Weights of a small mixture-of-experts language model, trained from scratch on English Wikipedia: a variant of SOAP for the experts.
Below are experts of layer 10 (counted from 0) of a mixture-of-experts language model. Rows are named up (a neuron's input weights, with its number), down (a neuron's output weights, with its number) and show model dimensions 0-127. Each number is 500 + 50 x the weight over its row's rms, rounded and kept within 0 to 999. Numbers have three digits each.
Before each expert's rows: "gets" lists some tokens that make up at least twice as much of what it gets as of all text. This comes from a sample of Wikipedia text that the model never trained on. Tokens count by the router's weight.

# expert 3
gets: "\"", "a ", "be ", "more ", "as ", "is "
up0:552498478529438478566568596521460520455452393579480455485491504501490574490468503504517494581471423415388509494576548491485557492439438492433428502504532551502488514544494552563485478565442506541456524416547480454472439545562529534518543548546469433542462517558490468413475383523469484545453545536427403628507530467495447526523493564478542509505400514440552461464466570465539552611601
down0:601529518547492599492465480455416507470549486402486518606468396435456543581455475443572532515413448506515503492507533577575452543486529436525515488507521518517492403589475479479460546521515503478424500536541402483466480510495449518526497526475579505549453502527584536514433436452451395528576466422446593490533549596524461458503563566422542500460536544506492384556572453510457508447541
up1:411514546468596425443482482468602551487415540410519494565577566576483488478523472566520552426414480501591495483513502491523470466538473575475518460457525476531480448455476489461485497454443490567487458435477557524498427489462537493395522546589522466633440440452380558500505413494484572478511514457412510533524518616580406473500446478472500510479475548420518448515491511461600491511530
down1:492444414469491622514493593494489497537455393540526473488468513415472504535434451475530573536553504421502472502501519468546505479449550445474419469589492530496424560522349472518525548527446555482504490476603487462507416513562468565539560432401606512440514390493538462519521544494530479464477404606533527492470530490571543506453527523566516492568537454415424450467507526431501529441484
up2:466487511532554547429549628538486527548526500555469504507530558544505473593505510584475451550492509479529601526453570515539503529522484446461506477501494542539535581567526620515424480534502622502523545514519525497397533466465528532496423574553585553510497550410549601530571540462538486552471479586518437536488586526528422514509518528469449490596539456514545520482547409587510638524461
down2:439458541514448486445444457556512531400485458453491526420532481488491533377393510588513523488511457498497504506526488564497566599544482552496548480484450406526451460421468495492487476529467551516627549480486509524486463494562496456572537531480547530514583532517515519431499564397530594584521547425513540440612448513417465512503542425587564420496468491603557510475475490517424511500608

# expert 6
gets: ") ", "\" ", ")", ". ", "\"", "- "
up0:525592536495475541530557490480471350523633404449480493452536494532572544434462442491540445542543481494540474480527552526504560463566466522554460539478531545599513535509504499514492479405443574451581506486445546450456451515584530485413469508519439522491502434457460542549611523506580436474532630502459515577468529491507488574581543520570531495465563502610531456471543454480548460424510
down0:510519406506492461460397541428522530491486496489515431439392452442539491542509539504467511407445443524511535584452419496572469620479537463501513580499460572488559572528434492450535541522446470505490474480560487537580539566540389573468480552522401567504544536532560518463448521567535431501480492450431509491514535561473534544450401439436502445410496606512543483493519592575463519546549
up1:460455489427510524597499509475464501454542474464570536422489415549448525560519449578471515558436583473479506479591557490472478538461586556520474440407533483413581596508556465503490484549535483482458588467474448424626501549529502499492545494494468455507559499528485534492512576545480480512501391525499591517477523497530420509455447638585477444455576422544465521506434600504434437466496
down1:530528563495546550504502457459435440500532548471493498543508491494535510447573507464454545469472476524495446541559464376525497440564511527504505523453495499482469484392471531475444417496480487482479482448540516577556498510450454490623423486620491556466565497556491508612471570519520410473472451467519426503538361576567527492496499597468547425387530538459520435427392555399528552529487
up2:439433498570489453493477435531505516546588570491521511484496524569484524497499451506533437586504426553528475524558441446444515514490528508520457463453542509471487421607556413517516555584501560468533617548522479487581574549458590499475480594609547561500520568563483468517536464478512462423471435472436529484565542452608474498582530478474472464564577539531482524593596546544604525435484
down2:398441455435474509554490423522461540375546514508439443617464529402490500472561466425477474517467602409459480553393538603487470518530582447584509511502533517424459461431423518573491532460499473486559445501489533514450511481546525500530540535459532420500541454440507526562506415501467505520477379439528440555475460473595511585505498582487508505448526459582516437476525501527494418467488

# expert 59
gets: "O", "A", "I", "C", "E", "R"
up0:569509459495489457487566396524449462477551455603493485472599509497504444581530534503453549453528447510499491543544468522389529493405540595441572552499474475406487565486504472456537510437607485454474458498500494481467437547566472528470483463417527622318559543557500515523468524510433482447556403481539573545532515509476536518478539548508520569541415448475505468452471556496555565510462
down0:458514452484457549452503463519465527550526520621569460457352482505469454434561492456526508566507530502402481436495515562562515510404505485527541448568463431532524464543509477463503533591586531527508611387578462558573482510474493468525536549547497493507477601530549489407461511462536464515470443540529599592546523485478506434471485550426544580485578478465435475556502498462432491384520
up1:459519511614513449454507557467415493576499425503526508654546451454510493463620585536532494533502415500508516603524492468553613423534584542441554561496470532597424531498463485437583477476486591477560499523468502576477448494507562487601477519448425524497464519545555463551514532560484497500485520422463542548540523461446498460500452410452535540407559521426484526528517490549476457543521
down1:448460586426486502489510472521493509539463439483460465554499446581502524415477362469587499490482489559525554541479449546463475497545502431505513475438477565491560608498502476517580560486477530466504521490452493488474467497510520664443518470492541426561403454475471567525462529535526519500480562416562558517436552449567579483574553450519471460454504634565571533454517588386537527520453
up2:575541447545532459437518543464491619487485498489456476481513476425527466565394535541508561482554432502508479482519410530496600504462494496435478465476509409540540483452455470474388506521483580475486589463479501570556512529476562469512615441508544465388550578575524545502474471648561481500498425535493396563547514405471500456458594502592453502514501537486467575516501481492531558442508
down2:556488477502472465562512591573473499565512560548473419498560584610530496397492529479527472612576507600536443487442508541433559495521502542504570453482556535489487551536480515425446456519511505523492476410525601421539476525577591476447481431569507476458487496571445519554574511469481506518413548539521523511486529437490544422582437494434530454424520508435398517535462545532526387544537

# expert 63
gets: "1", "0", "3", "2", "C", "A"
up0:430440472507447518503460447479500483513458481457572532487547446468525420513482355520531505365519529521515557562488414453476515481553521406501498558550451572541551554450522549533436491518464480577532566574427487599645454593601471533496477472458497635540565596490492467456551478496476531563548509521574491492543460557485530449496491508561504429506504512521536524550445545423531464459478
down0:441519458478417464472503470455456581452445446515449490429522485528544457497478492507469497474387481496411541498478469440460500425486552504573500520477516588530554532489444510457537453443487517502410555545399480463586471525449495576495488433489500518513441574568443453482465529529513511472539539563610429461506539551441578493518482406637476531529500602527531525430470442599533586456631
up1:513557517530455503496473530520592480509478538484543467469575521527540441532522558490561544461530465512545478514499416496497523504551538490516493498583526573388481532569542468458460459554518418559516504495568456410583467470594436483564534458568540501531524559453446566512563512566385512388513526541573501501515501598574470438521432554460458419413550496431407443575454529488491422474623
down1:478438525538477500434470453597428418467571511431552449542456545456467467547439472563534619498506484520555571550550515492484485476480520471461505561519483521545473356538458557507515541448559404473493491517460509547531554441434402487623478547430512484453431493473515543627500509508476530529479463511474469450512509432496582513544526500425525467372515451431630433539562456526480472464483
up2:458394479571534461540510533470525533519587510427432555406447447529425510463459511484410545540442438473550539490466553497603526481524402494531491518497513467429437566425484513444432501427543457504430496423526434468566454501483494355465503411441465428591488512483530543526484508498556469523535452430465434496562468496507512509552545469573559546490372540521526484552511431480535569414456
down2:518500483504492584475495497582507526406562516567498432421558519450529371552496456447485506459548527464437485545337449522517450585509499423449499495515485460536444610570490516519417494479430527482537569492566502442530579566521507480542472605522548524507437418488517525519405541566431478510497520525464580534552513518463509483495470603561474505394524544399511480471398511536513479470470

# expert 15
gets: "\n", "\n\n", ". ", "\n  ", "). ", "= "
up0:484525546507479500533466438520467511431541523618403520501422483461410474497509519511522365487453546463559469409403404426581390472542520535474423444498478529491535485451434470496436546545446481442441516626502464538516461457519504432499479501509447567504596550512478519508520455519558458545502589527547516528383451532478503523511501411521442522616481528498468549435441450562505474563529
down0:520473474505507537526530588542484430579435484402543497505450561507558509547527526424612586474491489509454477570575544555421591479483454479528541527463513573502486598512569522546559622492508505512543544453492497461516590570556496510491511548452573411497467496476534513530518569518400510535415411440461428467570537401443498504515517512482460429484487496470569472558583544468478631523464
up1:524419508491457558562487503547469543583476524467590470493475584559424422457481522525515521484404565495484520473420523478503510501408488642444422535510550574557522501511563557535460483469501416419436424544582437542473547456469573574461477529511503459527463397432404569539585458451519479502468454516374496520576470521520502459481517466501513423475538482455450570583535475545499558535486
down1:519576490576558559501618556467506484422490492499429524555403468446614625591489504490538429541599476523559573499625514520419496462522527435605542503461489437528464530488481494511589577529515564561591559468456524461551466514534524440554499438434487546567508537517576458487494564547512536530505558561568503470454516515478517557449493548527525522587463507559520474414460454483519507523539
up2:453418630555548551447465579474577481478488502541486504510452523451473480537460445443476450535519536570497510483496537434514581450432442566529478517416432633512406577455532482426570553529604485412529571517449470499540536497452519453489456510403517464479573482537534514440515546553508469491532566501429479569455479513491580541492521475501469452478585596508546479595467529478388419514496
down2:483519463584483457515508399549433469462491517517469520513477495517467457450531582533591472453466442425557442537485482518479434516555518444490498500526495427483611482612487513572442594449411471565513478466496554419496488440538506456452492506513459567566486476494414484556514485517490513519410390480571506473520477465440425540487455525429430468584359417474475493409489507568610577527521

# expert 11
gets: "K", "W", "E", "N", "B", "Br"
up0:482533522547568439470520500438494587424502581526475481497416509447556460501402532557432416433515439467504585607472533509514529537507415557544566510497568420497542520555499552406499475407439493466485415439509462449459490487411545605491486531453436481587476463504433588569483406454550441482502459513464554411517485540462456479494497493543472536430540573544446484433517536528601505503530
down0:549511515520468520520453454510463494506492474517501473587610518461549520498475491503489527607472500409545514484469446559506390354551508487492490419579520538435464488476473490474533391536536537553533528533486541497519535474478516461450449435636525492426510516495550485467470468552424538569578513529540493431531455588514530489518467469285464475481523495464507463508521474576509497359545
up1:513537640484559527519483525440457459574495431564524518594460522481473497496518490481550491569585514527476464385530534466472549475529509501552498459573453546540504397499492472530465324402454485479445446463500560576416463443524620501532462432502482428523596508577522486500588547475434458474517550579514514555531448519484492503410454527513481491478482549537492536534571532519422459590510
down1:537494393504393554522453571662443482409474425462502451402499403488450414527488475622463462516436546538516517591536483564525509401550533596449509506429504487483596440487517490520537509511527490466479538510458457505555515573401492411480523524479513515486528429518513559494455511445499595500483483488572517507479516496490443460473499531523573584602496524483531438603525552471525484481510
up2:522501470518503544471495563528469500568393572525482531473473460457547488483544611508515510515477457530496495541552476540488326497572448567467528570561480407487463564520468496551424556505470556598525413563529523424350474594570470498481437533499462516544504517489560451506511476476509470483445557519480531529532583577393535545454556501549433584477510529531487556471427538535574532544572
down2:522430546580451448478508512454495386500527493520531407502455417482515470480543489534503557480536612489519571451492507392559618437502492570413536451496561558508526476533391470520480396443459500473518571435463485552542603480514473485538616534531484530536506522412535467557518587564610465494487487459575487551498520463437430511445459431471548395508496566480516484472560500500519440527518

# expert 14
gets: "H", "M", "S", "D", "P", "J"
up0:463597480436484490488477501427422477584505485457470557534468494515512546449486580442513510476445480494581473399485461486504470514506562560417484454571518525514459473565442523505457504499539524513397519505515472511503483442535524458498468563459452643481415398521579516481558484453525502528504581482288494515511484488533533460518389422563508489483462457520440513470428493594504620528512
down0:438516403424507501430522472397447432471444433572453478524500517426429535495564454484431452476464516569519529452462552430565561487521444463585514526550464508574489513474507603484552577492509530494477605496397532469509440430479444491526566476499523475539531602490559547610536430475500442468522506531562508518477541532591502513416547539393504491465524538480588566488605465560460503556469
up1:415531530554527424474508531512479462424498502417486503536488496507532434535512578633537429507524632528527425563507460470539462567493538551488510454509409391582482487422468391508500493455560466466502501598546533483501563497450445412582554519486545469536563526539562541459460482496460593513438434474446519600522539417464484542476456450533570466515501536432576506458507496566599511473481
down1:520601560486580566492574443507450470502394481556491497447584479450493555548510532452370557613513552397492514446569523500490462486441519500486555429481555488518545554517570615531539415484548510433551512548573459479424510513549444489495407457589569459517474529428527486539527441478471470477516495476522501386468540614418547472508492465477498495441479445410491531490556439494466530521522
up2:456597504476519495450445563445475512564573557535435510501521455449580576573480389509502567563533494438479396512460527615466506569446479456570526559529521511550505521560521443555467487554538478511514515471527529564594544433536646441494491474528488568528496483518538620455510546508523572546536481566460411496582455456502481581488488455528621430536474496467585457500522570521500511484474
down2:614563473552521389576581509539565522485450467416471459443521546474528587494586636383507487518438478501564545449500506460561563490507554441438536490499508545508571560450532401550474549482526535530468497481552522483554476462603456440470538492507448507595478555503519518416554506481556497527493457474505583486569429497481512519482592518440394493472473606481479549434499547544488570503491

# expert 28
gets: "l", "m", "fl", "d", "Cl", "L"
up0:567487509460530588455537441427469531557647510426475573476499498500587507491556587434504499501525434444520587494523506518501592554630427386491518489540487478526551530420562452456512516492463516482591552538445455528456492476560544467478537436550479423537473456508552516576509512497471591491536582497499516432507584567544448497584425497499506518357501515523538535450544464507546568482488
down0:478515410497405461568493609580417477520516548492501512490507490514517573504436524511458459525503465487492576528544595423525543463569432497573552511457530469514490487468576581534368505574560476555483474538432492446579488501548456506424364481475522421535438545508538456440553450488496455477531467526448485504571484582329573490538500517416485528555467503514431489464457426502540527501512
up1:537422485459428529487570475507506607572593518512432411536515528502517422422431466544477485507502504532522550501519449540501519495476505642455499544426487514524454430560541491465557470521457417482445491505470451539469460595647468485457462485505364539524496512521459488447545349545507484447564512564450457468468397424494414529460462511532577549520546496470504474482444448483509491451445
down1:492558538503603523437484536491494474570570548516550600478492532495510471457430457568491466437482503453493424556514458472488595531560459539483468509454500556475548519453455380508501523451500543501509512427490438528481480454465429559555501468534505617543536491501534503546496518615476499440601520475457488544466604484489563538506439526390388522407479552549456536474494376542427565615522
up2:474497443473447582531459396522420473476593507526509506475496504506541472495645585517474463577483471515507486528521470493505651488427587524492531501470536523622573498495500446420508523547482410486557495507507463556471446459555554531491588591433565519488496577467478509581442437473516502525555439512553539480458482473631492504444533554525475583456551439605497503488474406485452517484451
down2:512566530571499535517434492453572474502494459563590456570522441468382518450478462452469489499423473427423597489535451516530527565536501520514451434438525485462544473488531525578549487548435494529506465546357514402543506512482513495479495597512514479398469505537536453538484496469432456463505508496384443521475442510462545489567497562541377515548426565462399516529490521444539365556497

# expert 19
gets: "0 ", "1 ", "6 ", "2 ", "5 ", "3 "
up0:493579553471417522577523436418569541459567495437503547569481512588529527535403549490531509440462496599451548581539416548550445483476559482545433487528477531544488418477465522462448580409594581525447426463521518511521459552501584456500517555491496643494407551461439528518478553542492530540494403493477466577520501517505441544394512508539614462549524491464465516496490516507469497471557
down0:476441490498621396492392556548500499538557484562496521515642508437548425454451506523453480469539435523442486530588482509429519498480474500533484567495509357501465454506512501580482467527408496512465517503597493525471447423490568556450452468577496439559445453544464579561419506496506445593523512480537493552499515527414462437477497518477444545396436523547462494400449519554480462542463
up1:498558585501572454479480471441436366470441590489529452546497448412579482429538536564469508491554605593513514548474491450504534414548543557625470469479501457506581564506486559467548523543504534542562494562540520392542531438524563529549487552514484588528525505460459460404498480499574516487438468452499492517543505494570478560491501426490566555470484500507541434586510493397473434417547
down1:581477529439489502435500568502564485543553474506530516504446507531522514535409440432546461444396567537521476462498522462521515593606412516484465464469635405471535460412443498434440520517551487480438535537506504537450465499555410452476542464629580419415546453475443476522529477451457459569496539558488582475504530475504484492487508477526493644495533438426486417451483558538500509451535
up2:541530395406419534474438480521476496561462531476493581539477567460549488431501506492483508466627488460480502648544517490477601552497539594590565507557539460463587547472538502468543427518532506507522474559589513498551506441519481488521553484528610546572545452514476501580441574564589508546502478472501596519518548504531384478515441536545585572496540529510507498535470556494577454511559
down2:471438579531521503587606487517468541484524517504548517470416501484461476475471574514502541599542499543424587514452526500474456421477406521545483515525473480484491441584375578417442503502515480565516531484529471545480561544431496450445485506468515439399550531573543502438524421602504553410520521458519559491489545538574494602538500467581501466460389439506545586535518447480512407423509

# expert 43
gets: " ", "pro", "199", "200", "al", "197"
up0:513407422455478536560468476467491654504453482588596553545540462507570456487477520557450549440451515475548558480477589448487523495461496571546497423470587497507494558542548632536485523444485538475559432466581500591510513528531544526433480484515435475602550516479479546506471464565503534542464560393469522475437499555498458542460542444455569590569445521565478439595445521473497471525473
down0:496458391437403475466419485455473445442491558577533476462485542512449444527520453579463511435514497474432486550383456519551466432558485481450551496535516582561457481581479447541379506519534517484484471514572448457413433547525542451535431507482464545430596426515453447522528521409503489459529440396509519541526466415466455507449571390524400489512533465481427546497463538529528524539452
up1:491570497546455522447448454550600518476533501528521535539624517536544396563430482524484503528479496559511416486522453486424497567472471547581504469550558488364529544538430526558480477547444466487572485454480460519577522509541545580479494491434483523566482432459548564496439358498596549443518504454520462483372486485446497613510502565537466550537446558565507486561455525501441559488447
down1:429518549567464444425407476502515445477478491436536520539504440582512521503522470442552475507498518531403418440453481556542448482463546476549448511471553524485430504429583558473612501537578552542498620448512515470509523453501506510495457421481557344445521487452525392505501460458493454608599506512471485451567502511437486530621523491534556505422408511482478559555433472537511452504501
up2:439418513567504543583518542463539486470582472458533558555561539411416404543496472576488494617512452602489510509524567526472473633525529494434442484538476478621507450538476527478535516507458459504517577526454473494484499461475578547471485566526491443455579496395446566495486406536510557484442510458420514519543460578428520489490578427485533444615580558569504513520490522488524502551502
down2:506507477470531492455464524535527495475442490593536582421607507465578474504496511465451546394567522531461429535588514532486396509514455517477492550511539524449543601518552538573523480568478509496478572500509478484600537501544455495473588485493479504532503480494460464536505478464539439486587492518574496567545587599595349441536449572586517615589507463527472598446525496459466494450505

# expert 23
gets: "he ", "ian ", "they ", "American ", "States ", "British "
up0:562526529430495445466517512470649522445508561496559500434523528554488488508575505570519545514517453558483571506617556460511509541469494479469437427536621506531557515519502544530500514527547469538502560470517478442465448426485521501566527540462457602520616508479547568484556648478532518470600530554536517615513526574539511568533501526471465561421441560483458498560523571568465492431436
down0:485412469475472614456466529472508481531426548500518461567472472507593576487514521501514568530518409494633506513430472516439501528507557591520519566539463436387455553547472539509486596513552575451486495574492423478503541530469532398514464515596550455417415485516403514555545491459506529446462560515479483603589528538475440517545559546504534502589476509464487546600482498425442496528535
up1:458562476411523548552471563463521479462552523555638504518487423455566431482498412414501468447503548521507457556539508458467448552545486506521443574547528428541509498527455455433507512592507468527523464572418559516530522524554501534519510532529554484478552534504573578439417530496543575583540541504508534509407544527507485442448503469447521451578521540567508590513434627473526587416382
down1:524484588622461578504514480524529481443542580506517532498476438545493461509514423556464511448432517544443562558558474515503519491514411467601589496535515539366464501519479548492506467463547520483494397489546531555512473526443516544493402515615356470558505543418448466438470481507513475552456566578539462477553486386544516535553576450451530447491467516494520418607450527458504487525482
up2:502481469425484558538533516586444487481460493473514445530517372425505529590461539509410406444570516487538519413484514522499418498539491403506426502439369558459441493517458528530496452539434585545523504490411520517475509468507439486554501455589606435529510496506500548562441544484550444573471404502599388376519553459476541525500524519519470511439467568487521486492509498413489489498457
down2:406552451459434565515500496455468520564435411501498596480520577487511400470511466480519477526584478406494449469465545502440479519486497542424512519505481510546483526546527557448460458413571559472550517440561435503545423522485525409552535430380512553503554544483462500467515492487521591442496454484527542618555408532496529495591514599443451451541549445547574500473441470585417420493500

# expert 45
gets: "| ", "/ ", "; ", "% ", "Votes ", "ft "
up0:488539410590397496566518479456427566415542596460498565526488512384473525541491504533506494476511607455365500547487494504556482477515474484527530448497513548492609484523461492510465496454437502468498482595537527550470523505499471542513497551471531513507452592536511501387438527488528525619502423531504630546433531518601475507452507484408512462427415501509471535588484564468495540572434
down0:500488474571384516494537461526508455430490362525540455494496467555560506548533476456582505454512571416560459447492542440508470535520469512519491524508501436486597538460562532522551571481494519501552521413621511506512576400443496499596571441451492587500507449427516515525473456504476478517525534551532500536377511592500497471504547424494575576443431601520440560535434523503551527604489
up1:474559574476506570445549511480467536608474522474607471421478402533486460541490528560531485560546485494525500492536482534468566425566521658527458462514486466533519560494525556526457578417492527520461520479514458463508461476474418491466446458491484547500524349514498615452506496473547466601409550557438626547439423502537510617454512525455510534491550546570458525528475481508469499450538
down1:557503416497466510482532531448521504506516476425510576390442533496502458522490575462507457410488514494485479514464468597525438507465465422480503486452505584523497492525514363520486473579621421533479485516462519508425516558435581474485522443515509484552411508491480456426600523593514452487428473408481393526523535522454580493472459398444456573499468474615507413477557583554487499554489
up2:555454540484508529474650515485486562461473481590521579448512538531529484519467387597528479541455502524523434555523496538478542524506438503453505520397463528514651445516453462537496525490521571482555473517551531584442588518510500530574588609511522460547505480478511475454575597455552515555510543496486524389590518509586487487454599458496608537510476506581510539553472484537434509522526
down2:470475521469526465472534482509475491488461458522556563392452571505581430534498477458422482472572520565392470486538517607527515524476531469557551440510557469590450482549538463450487446533496541511579558442561537540527490486565575531508486440479542428454589604497384509544594457468534416453447479458512461507580501446530489468521455554582501408493458488511519561597519545518580410406485

# expert 61
gets: "known ", "such ", "0 ", "4 ", "8 ", "2 "
up0:543484487442524509392551560549551447550543523467342499482468350420413460504517463576469403568448436518565450491479514431488456487489536507498455565440491413479466472472407510481447504513515404489506539519555543430522534548500481444408467504489439535552440523501408500515451504484498559438486508522532494450569490537496472503451493465511375396545487527458441506471507543596576484448521
down0:438493604426473517512428449476542516579551526551478543443488497590552555453488556590526431468502447470476520531536503522527532460502432457445470612473421512495466473520509424498632534466511508563510469456524607563489453484513539504499562509483462531498575518525426368595495510527446496550498481520582512459494502457494434616472482439539514555395460476557442497538588437610473501452453
up1:501455399563473559525458481563523457543520510491521558502577532477529537570462438423542617466559485503563412499554555505536546491490511534570475505548455460522465484467565491523435589365468479474518418580499387577506549512527474501507473589512589502559491497565518485465491460518509519465596501399476505538622505525433530554495563562577538509472576423574475558562524519474465469529417
down1:393475618572466538564424584470563462504467485414488476481566600493574453543483601465502511525513423473537456433410461445457476480587495485519490500483483578521499436536515473545523368430527478469499496488420533457505450527535417443564512516458479483447560491554534476582495501509484508536482431606491486479521511389503444547512407545531433527463507496508511518596548509607521556579502
up2:390573477505499501531498576543485616540481528426469470477535533517532547545527464390386472514503508545487516541462542472528562479507525563486453399547589533500541458449557433430548541439431492461502444510514530436545369458585543483533464500474554421585528481475507494442536532557432482505482478517473442462496518513465482500530506414561608575445550516437561458541382501477590452553552
down2:537524481476522608544568470503564510627478456379504539515495492505493553483482532467548465437496485505535624459435507446487439515526519507521449513426557492517450513619608503474543441628507535508449520448447431483457558411524532509604417525525528501464473511561495480451438434510495494450414497612444524488514450489479537463502505431547511496501433573410387471572488482488493547523572

# expert 53
gets: ": ", "- ", "\n\n", "==", "== ", "a "
up0:498515505515492462547509513476575448510492592576548448520447557477536520565555531529458525470519370587530538550448451463469523404543559496437602557387456517480577546473542588490464475533478487505575444507558605480542478501578499491496474495534516554509544495611489532506374456543602507491462556551569465450530518541526524512441459583510498488465516546379429455532461476599541448537503
down0:481497460519512422521346555521519551600509492507513480477505549528492506518441455525540417551601527488391509482410546465452503445428572507525494445489516546515470540501494474511509442559526500482451520497505536572404527401507549511561507413616485392492480584408467431529522523483498469540447462573578508476527465477465535498555606600516512545462457567491491490528605482428550516596524
up1:544499498534520399472582554472480569510503536521574492535545498414414556497393524461546441476466546489437516474555517552475522470637516423532508574487495584446497520548455565481618476507517563521423505620498579511540495506468505492468432441442520496517497585447441457468493498481539566589469509542496482441628562561517502484465535487514424597480429504564432467503494492432434459521577
down1:425516472518535545528507539617568525432494503445425460489507467518471513511488544502366460564537490542472379419576442487551469518512572528534473491449466557465512432452459547483461496514551486550493540542552518444484596597532454543437569586517526541463474417474508572547542550539514462464491532438499538536453386478482431507488511445453468454481580478490481562533600506462583366544423
up2:512410352513506524489485604497465466566490551554514593465582483457430487431528478441497457535481529578534444477529400434569493527467552547579544507516505417479509515494550474452498543478522445520516475568587490596455516529611537539478433476486491544557587479531550496550607433504553480487501540452436482500536549530450630572544469591512542521514531513472566599440516486500518506491570
down2:480494613482522527465469489566482549503507486441599496453384522496505631508448500585525489579463466414525513528607504526486514505449468462518497486506528505513464489491524463473482554542526547505497542388487450490529505502464411411461581514541526483587551477538559553453548599392503570448428458490537570482410439552495411558527506464577517544548476436569406567533458526601521546484497